python train.py --head_dim=64 --init_std_qkv=0.0445 --init_std_up=0.0445 --warmup_steps=50 --dataset="wikipedia_en"
Below are experts of layer 8 (counted from 0) of a mixture-of-experts language model. Rows are named router (the router's row for the expert), gate (a neuron's input weights, with its number), up (a neuron's input weights, with its number), down (a neuron's output weights, with its number) and show model dimensions 80-159. Each number is 128 + 32 x the weight over its row's rms, rounded and kept within 0 to 255. Numbers have three digits each.
Before each expert's rows: a language model's description of what the expert responds to. This comes from a sample of Wikipedia text that the model never trained on.

# expert 24
What it handles: Full stops like ")." and ".", first digits of dates and scores, and blank table cells, like "September 5, 2024.".
router:141134132131139120127078125117096105151111123137111115135098070128117135136127122216144124095172130146142126196132099161111133229155094108147204141152098121110154077110112106158162120165137121119140115180126175105123122161081143113082174129
gate0:040083109158127181090107167089130123095099139137105084148157098172116073136126137160132167098160154133119111091156096157164090204097132093153220120138161132146141131119152126111118158208154099160121166141154151152103103127092142154153158155
up0:134081133152089184113075181137111128166101199110126100138137137115130165218120166181121079172161124126111084117145176144164076166148108116072137150128216067180124108127144107155118120105145125137173155133133137112082152102083096064128127093
down0:121115150169113132151180140160042099127122083172106100116083158118112143105108053179045095162135129081130109089097131164113089163147116079144145135110144051117099127127120125142122174104135124131098110141141160158161166107047082101147147146
gate1:142091163096093159109057094136110105152132119133150101103114084158132204173152085201096154149120113151122104197154083123104098116141166171146146150157122136102132130218163118109120121133112151122145088220088132182183112129122118112127172160
up1:106166089149131144171163157098183123122136118141111170098169179121123129159108150139155145124126147143168144070123050168102119099061074131121181150082095122164104084174138171112137127107094114181142167096121130168060115074152141092170101132
down1:083110110081170132158115146139154178071202131143131146139147141086102159142194161109171066078114096138131094188176184097131138087123127064131161124092098163096106099162094187130115122132116114137127170145100128136127120147084130079118161086
gate2:129088147138162112114175129209128101136174174176082119132138185124119113216180115152175116170153135098147151120131122108185179168161107097109176177078083137141131184119131106151133148111100109125129134197126101107119136172137096130143202126
up2:097089137151175109126148178119134086163130083141042088120081120117099084162121094149086143124163139139098121168112128134168097152110178143116163070116094185172145120116165139116160140176186131133118151152101116118174164120113172145199141096
down2:170111148141149094158110062120119096108099089130126146096108125112157174152080132150104187124143168157143102119082146214127066132136156095121109127152116086103162155172107122176128137046155114116123123206143105176133140132183024122200118179
gate3:106100096140151226125099199125100109164165071160108119096113118127141118176135122130089193133155055165128125117145160126088169181141064153118149093157046134123178156209117093130163161238077108103137157138146180115062137142109158170138105131
up3:171128144092107138119062088134101104147146114123100154133118143100165087167083113123127170150143131111051097132155129112129055107124153089135137108018093162115201137080121121133101169095142141095089115112162185178125152147120138098138073172
down3:113137169154166154088159131131198134117111109099106164147177044102066102104064072154107137134125167184110166165178115120130157156151203083116120152111138152121111086051131098120114124069132170177128125129111135137152159139111142177122135140
gate4:103140179091155090154127153104127145139116105099088160082156082134101112150108110172091129116136123118144147095168147116075157172158118187185181119167173190141141095151209131121115061111156101142145103120078076066139170145044135078115200122
up4:175161088122148132112133111135103072130138129142107095135112111113082182108143159111106150134129139159101107116101103173161135098096098085173152105068143054155094108120085088112134117138102125159127130128176150146219099110096088196110147151
down4:131096074095077146159141120131136114196116189171159148175065083119149148187116135123125151098157104096191105120120155122147046168182097144110104111160121109144079177170113131116083091144154105150093092138125100144117078121166081117122125121
gate5:132186170104148130138114127153120135133119109188085139128085099167106169152136112151132074135180135083112114117097162156079177211166128141062252127200120164133157107134136156160105144103113058140122134084078133106137075113096096094117140085
up5:151110140140122171094079115137131117152111156124123120100149135155109106143140138109097129136193075088108172203155147138166127135167138160148090137132143101190124149165177126196145136128089156104134121136147179164067080142121067059120149114
down5:069113175131136043111182131087115101144157160123087094165161177170156145094122122136115159127123133136191149130115143089113098161152062085165145150132161140122129095205128152162112147079201111104168122095196126106070134102096136158132132104
gate6:176099145104091107156111106166160100188095124163111129182089086160099111144139184153092133166172145140163128169095059139089176126107141106216161113153143126068145089136138160142174153116107089153084185188073127127168163141082114150127170150
up6:174130172123157157118108180163158164121160150183147137171105157125135144179127141146118150141094097130148121157146090091105173063138079156090075225147082105156091162158150112143105135120164122128108109157132135115114149104155082115132132137
down6:138143123157095164112112173185142127125128123149102140131156100130171131072105171124099169153095078121100140155119120129093108086130138102123123197163106153071191135151106179118087145127212140085111130153100149103186139133123064102159146127
gate7:189170120128136112116099130125144137127164076095113118119113130075140096147179127194166159107178100135129165156100115073090103180131168142202127137161109114103114101189137072171132171132186097152172099095155133089100116108124131181102150127
up7:162157092139051164096094150077112120091173131143129126148121111109134117104178116146133102078098143178142189146100145120132135146113054173129157171181141092168095101138148202130177135126121107156138122146114142132152156145141122104123093137
down7:185147152095129128119153166079142140157122151151153122136161183136139103133143113130175087071168170100117048125175060140157076165108148125136178118083076142132126098157125131136122085056028119154141132097165117102152165131131131108095094115
gate8:111128135116154112106142131060113129083140139064105111146098099148137139129153108131129069198126125190140085110121101101076131153092136064154168126148104151147127089041174112199126096139096100111152116098150155164107166151090108118099178095
up8:152097091111146104112137152109116123085127155147145129123078178203177121189126108119105144119076169160082102128155166100078086150117131159127143127126109126101099050182138143080123124109112076089157109122181121131114122117163141194116064156
down8:228134091115084149124147104126136096128129069118147105134148129131135101115154182193098145127126134081178165118101115125078129088198111043148111205158154144144153185105080114136104057093150100151154134149157139128161196141130143139142134160
gate9:157151108096168165124123159039089126177142127140150099086138161170161133135149100144090143134192098149109081161114117110120128196116099118134129154123143113179105093088096148121168165140147145100156090145102101130095188099092166124148096140
up9:140128194120176086131130129129159131132065142177101121131141127156181142114149073119166154149146161094186175218127095146101079106128156180127146163095101139167140134131151148072176169178148156064127133156149139153138173148115154164101126055
down9:141123101143155135146108149188098192098143157155165189132149139162168139157201089091128103144096144114102070083153122165080113127097106114124142120195089142120081177155143123101134162067110139117153140105115142156101095136147126111133157056
gate10:128106138096111180128118133171122092154096137166137120126134068129104156135151161116064097091125080096188159145172108127101139122101121198117184135126102108173130126109182115177108179160126120068134140109106127119120164131110150087095102114
up10:200103175098125118135122114117143082104174100091168138135146195112086185118152158155169110123073200096121130113081151150136071171138077089163183131086172183110101090065112104123095123131169094137151130140139178126118112111152111157137130136
down10:150102168078087097188174129082118147090140145065104136103123104112121134128157151151108124091152150147104198173110157104153151191118115161191131129132122127105105119047152149090130126067130100156193136172112160150103138129133078156118183087
gate11:125114122146162120143173117097106152152082121070098133112167132115081142097169115109132167112128099127106112154095109093131134245129104118071096092123135111140107169141173142142097232165127121100091137159128115082142173137132159058126156124
up11:137154138074097123082066129157078135127099147139137140153173159191097084150152106106161056140144174142160130154138147103118125114118074123170116179133225156086169146122191145156127168114083165105092151091092105082128179100106122093143151175
down11:105149067128098120111064136138132105095127147145081167118112107082107116129120056086110115163093196124110148158102170166100186129119105085120143143092096147153139131175146148132142181108122114148150084175090180048146136147075153124174121141
gate12:146144150161132093160136105136108102165191130076163135149108121209122165083079132174123129084144159177076131104143156121144097136070160125208139125132159127123146203090107116130179144123162105155146135086157138133103139214105099139099070102
up12:115120109123134071155112135065102121171069140201083157175167140122182192149184104171174130141122130168167087131151164107119152138171155120088118130120135117149114120184156075101098169088154116076148183139108182156128138135150175118123115168
down12:105108104100147152101155110167149088129090178097132182150159128135161132135148106143095166155150101151135078133151158168111121128143135106161125139132103092167215110094146113083076102133219172172101111095133065100193136094163082149079099129
gate13:131100180097052132163108100145081139204170094133067090103100171185120171123139144137125114140122104122132140185163130094109102158113082122139126192146110105151106160102144128178122132167119080167132148109060149132075077131147145128099176179
up13:127129131095176089069100039140106080134152153137093159148117123129097060124124141129102131090089193150142124099105128063201125161144159158063133138072136158141140124175128148087152135114153117108098109151124076115162198119134101100105143131
down13:167102091130143153166124125112160091131095172179067080201146127100141075128153142142152162129159123139154189105144130139173076139108127105148149112064135129086094174114095149107131142133109151125124120206090113160111130148131130090153109078
gate14:142093150148120127059110213125080144105094138192155084113116149138191125102136160200186154115086062135147144109142111114113108134152180065131160169168082137085124083121134090175143138151164101131156115182163136087165152110088130153114122115
up14:094131135186119089156132125157084150131132155154150097142119133173119103118129153166201140082100169161146120170114087108170127193083107119118148129151124155113143097138080094175109060146146123147171099110058172122164139111124103139173099171
down14:138164135095123080103121135081068102118119189108099139158088127185099143110151144149173135141114121142131129095105158126132201178104171156163174155172124092094181098108145126125130122129125121111148142154109098094112128140134119064133113100
gate15:093151122158211142096072062120141118132073120149155169118134119100131121145153140086156056112107098165120055101133117136103147225101152167111093114155102134128075137145084126176132150108108131142072116137193092087086089147109164110143134148
up15:126160086064105110185124106152126136144147155155107034090111116100079083133119189083124109139120070116109147127147131126113172093125147136163152187109128102134143140106179134180129210150112128063147159150146112125172158104144116094148087114
down15:118115137154115107121101176118123074140159066149163154161116155091085068170139134062103090131152120113125099125125131122132127155116139159130087190088153176144138132121161106095085074157099149225123083118176169083094132112129178152146161170
gate16:130055149154136111088056080137140134097095131113178133057116140154101120124097130212148105077155138148160143124160114097055095149143101107087117134070093151091134109137136099098116160119212165124097118155141188093161099144098118139093141166
up16:116085128150110178146085173154210106101159100120113119086138068098162077154116113111148158118096189171084163130202143119061130093158156133131068117098109156180105137142078098153094129152134131119138140173101109131129136159131133120114119140
down16:135118143100168113096136052134097108079164108132095076126108117140107171098154136082138167188118149183159103073093188121105144119059145197104091181112116092136101135154088137115114085106132114103197122079118145119107160122058067215130090147
gate17:142142144079111129127132136165154097208146105099103154094099108147134150134154092137153195076159107103106117141134085165154099157119078101137147133172148093104095120128108149143126092119148189114111141126126031124118123123112083118135122095
up17:089130143064197107171139102139051130091094101172140169129153155103152130167105160143109147162092120150183077133142133131128167106108133122103142115104098135083127165155152176124143117079120117099151143155157084078131152153116121076102148117
down17:141122118113175140115140146108199133127113159166111135139098112109117128121158099125200135159072153127120143146237150115118138142131075179134119075075093152153117100064179132190135089102112184176137192117118123128106152115214155126134133095

# expert 15
What it handles: Digits in road numbers, dates, scores and measurements, plus opening consonant clusters of words like fl, cl, br, mile.
router:114161112183130142099126129150100104154157162138101129111125071137133139120077114122143123074111179161143128092072124125119111143173164144118092131209136155125114139171096088109136116141153119086137111118109162103080087115068135130097170165
gate4:089141098133125134113118062162115136171146200193127098158147144160145148128108159172093127117154150156185159088105115131108125141135183129130157136155169105165122124126125154108115153136067102090100100109057174121139105166055092022134141123
up4:134181124127105133131115169147101112154106119162099138184132149129201116117076063119148226151153103112096077176132060050090166143210153171130141140130115130194121146138146126120066124094156107149089092127084096075129156123110144116155104131
down4:150112129121206129141112145160104116155108089116121077114116084166135114099161099097131125113143202121041108202068127092205156077111113169103159092139090053159137120133095149096146147079161121169136165094144136066184131117120136151101168106
gate5:099133127141104104158168123140133116102150081200102071091123108116116179102143035126077174098093151166124181089085084103063165177172167118111145170162133107090105146136132120114088088122177125099110122111105112070095091094098099176126145129
up5:136109123187126104175193161123138161135139170157206132158185137117130103109116109100117133108091127135067121120067123115128116127138116131121108132169127118144130096164116068119126132163165125134183156133124100101163214088093105100069133147
down5:134089180143105130178102134161070107076099189103185104097097098121093114122149096167105105158129091110129138131059131087132093081162114126108131148112134089123103098173185115103178130108160083094148096167133108084101083087095152145102168129
gate6:142168096189103049138098091093144195086130163173093128158165112121089072133089132146166169128075154107079170101085154115065163157102093130120077143144093160143128126157127111156116161096172097077125174160089175152164106128102133119111086132
up6:085107076092165112136098110143060171160120138129188146128105087104130139133079150113157139133127068112144117148129151103114161104097077137162071107141135082111169126138136177196074117088109142157111105116097080137123060153078115127124131158
down6:144136127165091127158174136159133114075107111127171124168092136077130201145144103110193134178073091175155193105182108112190150058117140111113174109089099142145135121108113086156154081179132113127085153140151135103091108151192124132104174112
gate7:138172132176111157061098149161139069093129157108118126096182103161120105126137062098113165108128132216136106146104094146096085126107145145123110129131107154136155146056106130124107148140178121085098110118127144105173102098133133122172110113
up7:126086157094076150150166157130154095095127145071053111213112154084149087176078136122133102183139138109114111155107121141115109117098086149124128126150146186085154059100061138140078125130137140134114127124082152141087151168093142111094084155
down7:139144119103172142195084120117106148139108122064038103173118097112186125175086149191128086142124086121143105116133155131116103095159094148133080157146161163141136169159126119136228114100167124078160173135070120130162082178112175139146165105
gate8:120118117161174152138155153132100128151168158166072084132125131177155133052095060116105104097095091111135120114140091132090125115175113115159090058174156196151168171125168103170189142076146095128093151113121109148153108143123170089121125141
up8:103162115097202169159143119115126103099158139135117159116129104104093146160110107108131089107079109080185110133098138100111022073168078162136125051200118142168142095171091148105089104114123101125070176090178153106114152156073109122134112084
down8:078083108108079146097135103093122131153166151131126138151107097153136157120119143145111118128103152135136159140128121087127083151136076129140128095137087131123077094100140129088087094072140146152102138094139103122174147115205115184158155088
gate9:155180105109119126059176167107101211144107137149171115129124155153189120123132150176140167120082143128135154133042149147078168174189119064132126126188108144161130128137101157087090125139120170161119084123090159089107115069109167126162116124
up9:175155128119123120150126110125163117094110150127112122179061066131122166138135087109150200103061217163136094113119145085151102104137126105100143117124125140128138101150119129141129187109189164076113170097121142144127171148115092169103134170
down9:152090175190123127165059097098140138169094120194118107126126156123117156129154114150124092172147141176104142132160073090139145176166138142128155055136137155164171156110113125136141177151156127104109170114118241109099103166140048112163143133
gate10:152137209090108116137119129226075127128173137132141115082123170095102066172088067174146146078130123129103129097132058116144124097161138118129162134088087132096082120131080151128207189069142106136137134156089146048149114160118184147136089137
up10:150156096166095082176109098102134165121153166141186156127156142132156107088092163105105190099133123160074142162133091134155103114145147064168127087110073139115141058212157064121092127101173118142190117165050138095130055169119168090103120173
down10:113154111112194142128122129054116158160142044175152128134142113084157155134114144142119140148117146091157113111160175157108097131111180166164089152118045094125140072102116112170128120155107179134118103159126122157058111131122105099125144080
gate11:120158075115065138082122079166109122158144072141146162096153122124130090114073186076169156101121169206198150083105157131151112124123117137167146148151127155194150160136080130145067124134097078153171144135134093092164106135089132104129142147
up11:136144144104175114140114138130162131101173134109146116132146113114089167088089130104160116125135150126094134120106084080077107098147119126196168145161174155137119079166160128164173136122136147213134117100178109116143131098163104137125108126
down11:181150095133117130095089145113104105087142058109099147119153114129139107099087137128189132121124143143131071108035107144116134115136112145124095172124129196124115147162185116189178141168101102174206155080103139099139080177191167098130144105
gate12:143170180140145122077150136157081067158172099132111122132101145134124157145134121106073128106187113158103170143123109138138180135130124065148083104098157112151151100102141146159124080137165094135145107104164156181128100130137173128061146158
up12:136102127083130151108181125077119142190133109142080154104116055146113083076159140083139139097108125099140135109169081193158112170071166112148122103090051184118127169194094096152118093156067127117109157091149211118095084149091204104110136164
down12:151071130139158179146159101130134158092108136140093147133115163159174092038128104122215136128165124043113158091145117166064127107083148123161152170168149145164161152153062130154133214144123086081139146141142129138118154127062193157116119118
gate13:146141110129168112168162125182086150106126090141103075173168117149158157103055168123147130132165106166133123144142123081129111114154063133165051125106134128189165148147104104145173117138150194151122147128152163104109181122088121074116129111
up13:124066108113170117174114115117129144105098166120104139129051133133105074165143148130180078104074073120144067119138134150092095122138087136182145156130108201175132076129146090120150114092143097102142126149100193111156151141075136133119091150
down13:140151148101144104128121174129111143093092092135127084087166103105068128141141134122102159085087113079127127158055118182121136141127147119124113145120094123128115126150104146081145106204142130121055136123157123096142149151131116142159105104
gate14:132128074167089099096159158154128125127097089131123107157126077114173107136074128123070100129126086126109126091194131113113173102113156118158098103177137129169165171134153125214134185130112106099140119123163137116088095122160100118130135188
up14:140137090203112109099114116095033113165113091121152125081110099158192114150117156107149139153141175108126116142154109183176117113089124097141057173115153163116102043090079075139160136086101167128145174082075168154094079161123138144132128111
down14:119150143082188114067136116171157102120124094158184162155105221164127123172142105110153155095161199140139128156172170136141063115146079092094096105117117130084115154101201114110138159168099095130117090131073113158123152161163133042134096131
gate15:142095136141142107134137077124113124127198162089153178143120086099086153140071096131142093077112136174148130139059104123140094090125100099115143187198083104146117135115123131165144157098103156126120096121058124155128144166069150169097061173
up15:127148120127166082038163114115152129102108170128177086102143103161191134121073147140192140132120094112104108113166118130062170069099106105090111121047110159128132109078155161172150134154122103147115118143128115090146103099139148122112073086
down15:089101194136177152159132121142155133129158175117161091089113099149122091077158089089111118113112076113122205130153110134093120082082168173152141143154117120114195163153200075082091094078167173102109178050088101119149129136162166146102121147
gate16:079099105117161108099160099178107192129186133100131146095163113139121125139119138103143083107149099145100178088053076114154121185142135158189143107117110185157082164152061154105118129197132106164151106075162138090091141157135113126099126125
up16:107078204124180180207150080134110091146150163158141112134116114154120122107185160054068110066157156151156140085159128126112096132149113098168153156178143136188104136183161121182095154091168149110134172128123087118076115118122147118164146136
down16:148123099092091147124085102129119110133157172124159126152132135172109140118122132101131135087104104155090100130182151125185143135099159060161087114156160128144227130142125150177136102164168086143123125142138073143091157100160097154098116119
gate17:103113136105094076129125159177134069160158182143163093132119086124134169168142133161134111121143129174140114199100095106130172135171099116151129144143167067105105172109145159123105083138206120080121116109098171073110121193150045127123135120
up17:114178070185127048207096100130159167144130175094108204109144162072123122194099152133075153148113085156119165077103145146203125118089171113112134143070117143127096121106176125137182152161103154147133173165164124143144148115107125119129144101
down17:165133112171088110157090158186135123144161157083069141126151140084122136168038128091168105122137102156101187074143109110147105103094090145111086092155139105140126154114132106142164070107106135153162142160143124166125184136147155131068173181
gate18:120127152109108066156097141121093107149165116138152138132129087206146136184146094095096170185145136145113094091155152097159153129110136164076107136135146169178087156138146081124100103096131138148132119089101151107115152079091183105067105140
up18:145144148095141125191133110115140122116107133091140153130144208172078100065152100130121074139131141149084070131145133097099147103118112159065148158121140131207185115101106118089099122140101131125102201175114105174130134121175146172077147146
down18:122144138150146069118081121097109144249118128187136123170164151131141119195193149135159123147139106104129180130196133140110133129127148170109079092065125112142143153149130175143145159144096149144109152153124112089091157137195104147070125103
gate19:113103085095054136143127161121067089126115124166156183080106105158100112091108090148165136130151125172131074130145206101110150165106143118118103054161140106174139168140135133118141163127140147138157126190113188096092137098086126186088103126
up19:152078145140184142230177082151172064171114120132131115153128101107068066099148165127130120154139106189102102073126143173118127116117171145113143108115125060111152138058053150155107144147090078089168109108146148154123147088101190125074141133
down19:139106112121129131195131134123122187153152171107181081195228132112123160169127099125131124080162162159135128099121174165154073143145102127120200152117129217174122044176096142122177160160088143114068154135124130091100072177101129096077137132
gate20:118136126102139188124104119156104089153141171160150073035120157121138096143170136120187082151134123123146120158113108095062160147145194169183151091163131045116097084184088065096155130153111110097111100107143106094121115120137186134127070127
up20:158157124099082098109018156115198123100160146088203159138154141130113131144132082105131143095054117115087132166163124131112120157150121141152115123130186115152143101123170108200164159145077105157161129161121095106125112088121110171133110147
down20:103122152162167115102103133105110096134114057092095146147164200134112141128089169105160150132150112181102061148161102154110099085162132089102125121126152128147135109135153095185139170117163146155099115123097098085108134126225125109138169153
gate21:080116132189182140051085135095141082086110176133098117117151091176102109134113088183100126061139106160106127184095145154103117121169136095185152140104149153100155123086143142181084085133156172162169144137136189099080157144120049088151215111
up21:129098155122122136175083148165117065140159130137098164089106168155171163076111152123162169197163116133154097097104127061078069153185127118185118125156134109113055173074134165090090098170168136119147119100149132119111144119156101143112136111
down21:101145109127145115080136176102145085166162152106102152126128133137097131100168118087133141139112032151149123125140110088191202070209111103086097189176111119137134179123129164124194103116144122170157118112142098155119125155109126104113181160

# expert 10
What it handles: Digits inside multi-digit numbers such as years, match minutes, order numbers and volume numbers, e.g. 1820, Order 13233, 42'.
router:078165047157109145141091147132146166170100133121107138140171142133137113153100142095190071037147152150173146084109129164082110193115144157155147180118132131084054102092129152131132169114122099122137105139118129146121148065135150161131173111
gate4:076123107139166151147137205143219191150149150118161167104125163093100089104144103123124162141189137191105181175118154134104144120089122109130163135161121079107122106085065107104163138154133116167123081090067147135188157088059206113151086110
up4:107161101151147137173126072162121154070144129103121097136108176189173123155074111123199129119103072084185142125110147164110150111125162106122094107127099127158072140115132206156095139074118111098083155066109094076152130116115084146144137122
down4:142110194132194118118120138127113152101133177157131140167072087108136091101141090156127131089171145061124125082197159116118155075134147185207137142173165166139145141150100163120128173171130128102156137074109127099150154155068152144117141111
gate5:117163078106101115107155143168145110130141134163151092153112160117139107134149169128175106104213134181114127102093091096164169195091176207150121152144165154090155071088077155120152176153119137137157139095116109093178162111067113139160171163
up5:107116126148112165118105110079102118142088095070063187079147149121151129156094102098120164110144099079169096158142069131098145146137143106157129142078147113095155076130121144191146087181123131106148106097124159174091146141153127094142178175
down5:155130114137186097073111163132111109124123107123058127127065110112116076102123136160210123103099111148153099154156082148130140158113138098100081079114179180143125155104085086073128075179118120034110101119099113148136179144112121103135132150
gate6:051182115092149144174092150114176154195123178127087171136209132122132057150124105083111059142116141144192141148062125103114105110120164118147156165120114169126096105162105198088095136120121115117123090082138133132109158133106114115121133085
up6:189115069103089125177131148154078147109069097165114144149107136125132150115159208124144143121151123102126108150104148065137090184102171153076093121137115158140125077116142188062167100110167132116165145117083186140133153170154148106074124122
down6:104081106154127085110112127195109145136093158208129114107055153107201094094134088133174112089137143134090111093085129116175133142143163125129113098085135063107123087069118108142091183202119071142106100186135182082108118163058144079134165095
gate7:119136059121105144132187151105141125209079117173120074127109170098131155123119137148134130112099085086120128076123128136146111118056095144148155154164131134066084098097152159148059201147093080154094136158095163122148200121118155136102116163
up7:162150158090152115070093105155117182078151144109126177108103117115113110150125096085132165152044157149138076163100161160143129096167126117051117099165144130225101116139121171131137126101149116143147125126137133150109159126133074091090148122
down7:119108130143108084165122074090121129117110164096062138118162143113107156116097093127098120089119150159073102169168072093144149144162137102167109068095141146170164115109091122135116073090199127144120114098127169153111125154176156122100164142
gate8:115127069121096094172143161182103097098071140143079146184143175099098124095126118098116104142179125078108162092158094104095157135027184125122124119131073150155137097175114212173090186126108163154109151089131123134120137143159168112098100101
up8:150181090132117091120152128099098125127154116126107168153157143123105148120070148137160129134074152074093077118114091116121105150093096092192151133138077172132115098133125120205124112115162112119133091176167126091118151137184153080090170039
down8:077115124166085101176150109115148087098084123163138163150062201151128104106114090121140133133082065115085041088115180099139082091068179093096136114073143128141112128161133054160093162055133127158169095099095130132150085150128155165071140132
gate9:090132134079209135167153149105106127124108168068161172109116173141137103087115156114150130086153171179158136108144125120141101081109110090123104120185128104130117074148158176196200134084142142132126086150097157185077183083142160146183119114
up9:104090178151132138115115042141174136126100093112108036179125103142177147134131127100135117142133167058155065077092116140146064129156130128096132057088114139130130096147122151135116133143150136195101144143134116103105156090145140078131176152
down9:178124145154117114162102147103165115126081136079111153097112092154086098156132158134155160134177112132095080138195164113182083089147145100101143115116144124191165124121110095100088109135182123101086188138117115147095141150240128102104132160
gate10:129153120107092109123125116149110170128138181177149177116049106159107166113135155120183082160139101173151144156162097112094157149128105114133210177146137108098082120109138128103124143118092114121157112144141146146111154120111065207050129063
up10:098146177122121152121126121127142122137131115155178120147074117153133109157153156126133129111168154136145193101166157086140113105206063079094187125136150111101181133172136174077117093139161105134096078151157093125149114154127165065184151166
down10:074130103070149073115218110146147113128098107141159060118149093108171173161135107113131176131181128110099131113147194067114134111066128132102142130113124116124180056119078060095139141148187084152108138094150128118113165108180092168154150182
gate11:165127136136175202073095184156166161118162150169166145150136130122111100154110101148145118089117190139069113134109138116139138099107086118146108138155168142128067143149142122196168111079115148151099131167134168125154118140154152084151115156
up11:115109083171190129133153156148185102131167122139135150162129110155107101136089204165119168131071136168116077143133120124146137156169118109086072150125146184069068123087178106165140134135184113087146080184178144118097117138136132125141096115
down11:160118215167109167096142115107126146124132139168170135093120149139161121139086099105033130106133179187142110148151109133152129140146135069123115113086143170178158160125055142132168132198096155151128139093127094136141148153142096078164150131
gate12:112165153059066121147150157125123181107149126191105121121175152076137188109157115146120105102167167100149174124119148195118106131092160155180122169082050164096053097174142133141112135124171105169160106162146151170107188140119127144091202157
up12:125150101151142103144101180149131088125094110148113140100132154161127165148178111131074121122154135118131109114148120143207154153099090111168172144101089101128097115118078147147133111124099143049130059201136116170139108032136142151167110166
down12:118068080069128113147158126118122166146163117142135048111164079123166110049086158116141188059140107089126098102119110119158152180173144091119107145108102085089169165121137129101083153103125139144141119192181161088152131089129164134158068115
gate13:114146135132125153097124075155104123149138164123096090152140037089132108148128119143080116149128141144148122069128130175133134106164124139117128165144123111102129102111116144158132152096185107152096037122077097168134146157104194084095094119
up13:143078107149150125137105111133162120181135093078171134162128091138160156124175126107014131160122108142131100099117141078099083159110094130108162149121151069111152083135093108191126174117082113094142079134146062106078161138155081139117158140
down13:088119092140121147113164137148082110093046152147157145091093207101123080104094118138176113097091098143096120168133132155083178067142133161166107137130123107147107146104122132127103136143192106179134083080116184146167143137148133144161119141
gate14:175078092165109052144110148095145098154150114107149145053049113183120078124158116141113122166119169165130152128115082100144120128110092151157102152118106122123084027115099169133147132115089137118120121125144094067161126102201108133153156156
up14:141096085147073116187135154146166214119124174108093136156077125113156166085140161130147136072123088132134077084066066133082107047153157096125091150127118117094171124076136139167157119142125107110167115120120100138086182082140091112134174184
down14:113153110118162142158164122129129162143145154106111102115138095203171125188119144087133119141120184131127096179081150086142118178067142142163216093158178151125107149167179089153125105120096157145163159110184070117100130101171074153063077142
gate15:133098146107136078144162147172127124134119068133074120117178122109117158131085108142149120102087093116084064126097078108123135188055172137108178133106164165159126097118104081147177179156113100109165120091117126083146110099110132103162186139
up15:082156082142090114133133167153158164117152095087146126187121090113144158185114164100141119168117211094167128166130090145168116125113108131149152110154113110183181178146168102142091145144179167146141153110167151155143206147139121055172118149
down15:159103154068109114091157096135114111146074156149133179125153119156110150059150133107100143132131118148129065124091133192101123185130127061155113125113081095119111174076121138178112074159159150122130106117114160115135079125061100124190119151
gate16:084105169109124060086161115178169190131079124093083144169123051109093116221114090139122109109149128132149162113137125110120133131175135143093136143154168151127123151180117144161102146116179097186148091120072118105095146094115113113082135159
up16:131119107133098122172100128126163084104089153062136173094125107133127087122149133168127084167160107145121135092176117076161139164126123147182117186122135136131141164121120047125133121079128185117139227169122131093122165166200111133101150125
down16:091117089138118139170119103158151145114103119134112102085134134098111112133078147143142151122185100083081123163092115096118142098152058127127079156128121144095086134149108145126139157124130051066163128103123124145127129053074137113115174112
gate17:165081136157134076112110156183130086147114097128123089090139122112117149100099140143152061131175135137111131145074092145143112132124142144109150145103094079154135138139156153108108135097165082072136128161084169149120079162159136155164103158
up17:114136112084120109176138156121104156153064193092119159148121122133181114060091101136216120124086108102053160148130167151162129126143129171144126081132140136159116081118135133128141116085143141129114155106065145144134139144114139113149151123
down17:171151127100105140115156069116121113112172177094038115128141159147118171131103151166182139087121076130120089172083168086154104171120107136081107101122091099172215099091135104113182153109142100118105118133138103112141113113128113174124126082
gate18:100127121122160143136183101124058177091120125171084159119098130097126093078122104104163065112159179125156179121137102082144194150112103156133168090204131163104100109107122116129115142135141134172119178138113117066081196154126100113114091104
up18:172119137181114090180100157121092087120108134147128128121127091097121118138153192169131115146126105144061099157171152142151218159032060157158124140152126054155108164107112146160139162164110131125070117082113093104154165141165160084159109094
down18:120120170153136132081144121126139138134120098201108150204149120111194214139117188140094115121130140112113164158134122178099101199088102108118161130134086122070079120134154190148123182088120163160123143126133112105150099138138078122109151109
gate19:149206172135166129148126143119134187088163098185134181111126114135132149119150134132128124173204111068147170123083156128155135165112120150112159134125228118095117068161191125085147181129188092115111084175157126099137125153125072089078130102
up19:074124154106130187131171126102107106154141114172164152145062135152124192120113027130078158147098097140125147098084174105097139100084102178095107147104112147028106131129118088158108063161157134105123089152137123139139202116103092100145089094
down19:144118141104127129149114044140101216135185152191121127064060140137101171188136059140070135137118139100153120109068134067108098114129122161153122110175142159072084100140092135126103174154084098091084109151179120169142116176107144067126081102
gate20:063168076211105111162152170128084138179157139170138150089138132111140108141094166149160090117112189184190138101149106162131154186135124098190135095091099099133110060159169133149167154140139182106170094170148110152146140108187173165142089104
up20:117164063186097151111182199121120159134173113142123117182112116125143090142102143133103126163120077202055136144139146097199117129119117147186124164098164042094107163115128145163153145174073076143142088191109165158089172153099107128140185120
down20:102210181124142191135154128111095143128155149123147149130097097129101189149133152060107219087144133127145051087189144079136148131136146170159060116084205092129078109166146140171161088136092133130081143152113166163124103160112125064125143084
gate21:110117075114140187128130141120162183109129171151075243124110165098129105193055120157181089117119165146136188148156121118080103151088129106085156142156099143152088135149116153130111145131129082080134126123084120178144138072084163127093150155
up21:155094102137124150111140108118134109119141131102153154155099079132132127116103144108114159140086102122154092135156089176165134086158138180141114067193109139047171169182115131100099133161125218182075099120060134084139126100117136124122131116
down21:140130140133061124058124139128154145157092107093134104202200082158121125128130147100109207141142115136145097080097094105132127134143100149129123150093091092138154121075153089130086076045122156160104133156118071124103161142180101083143145145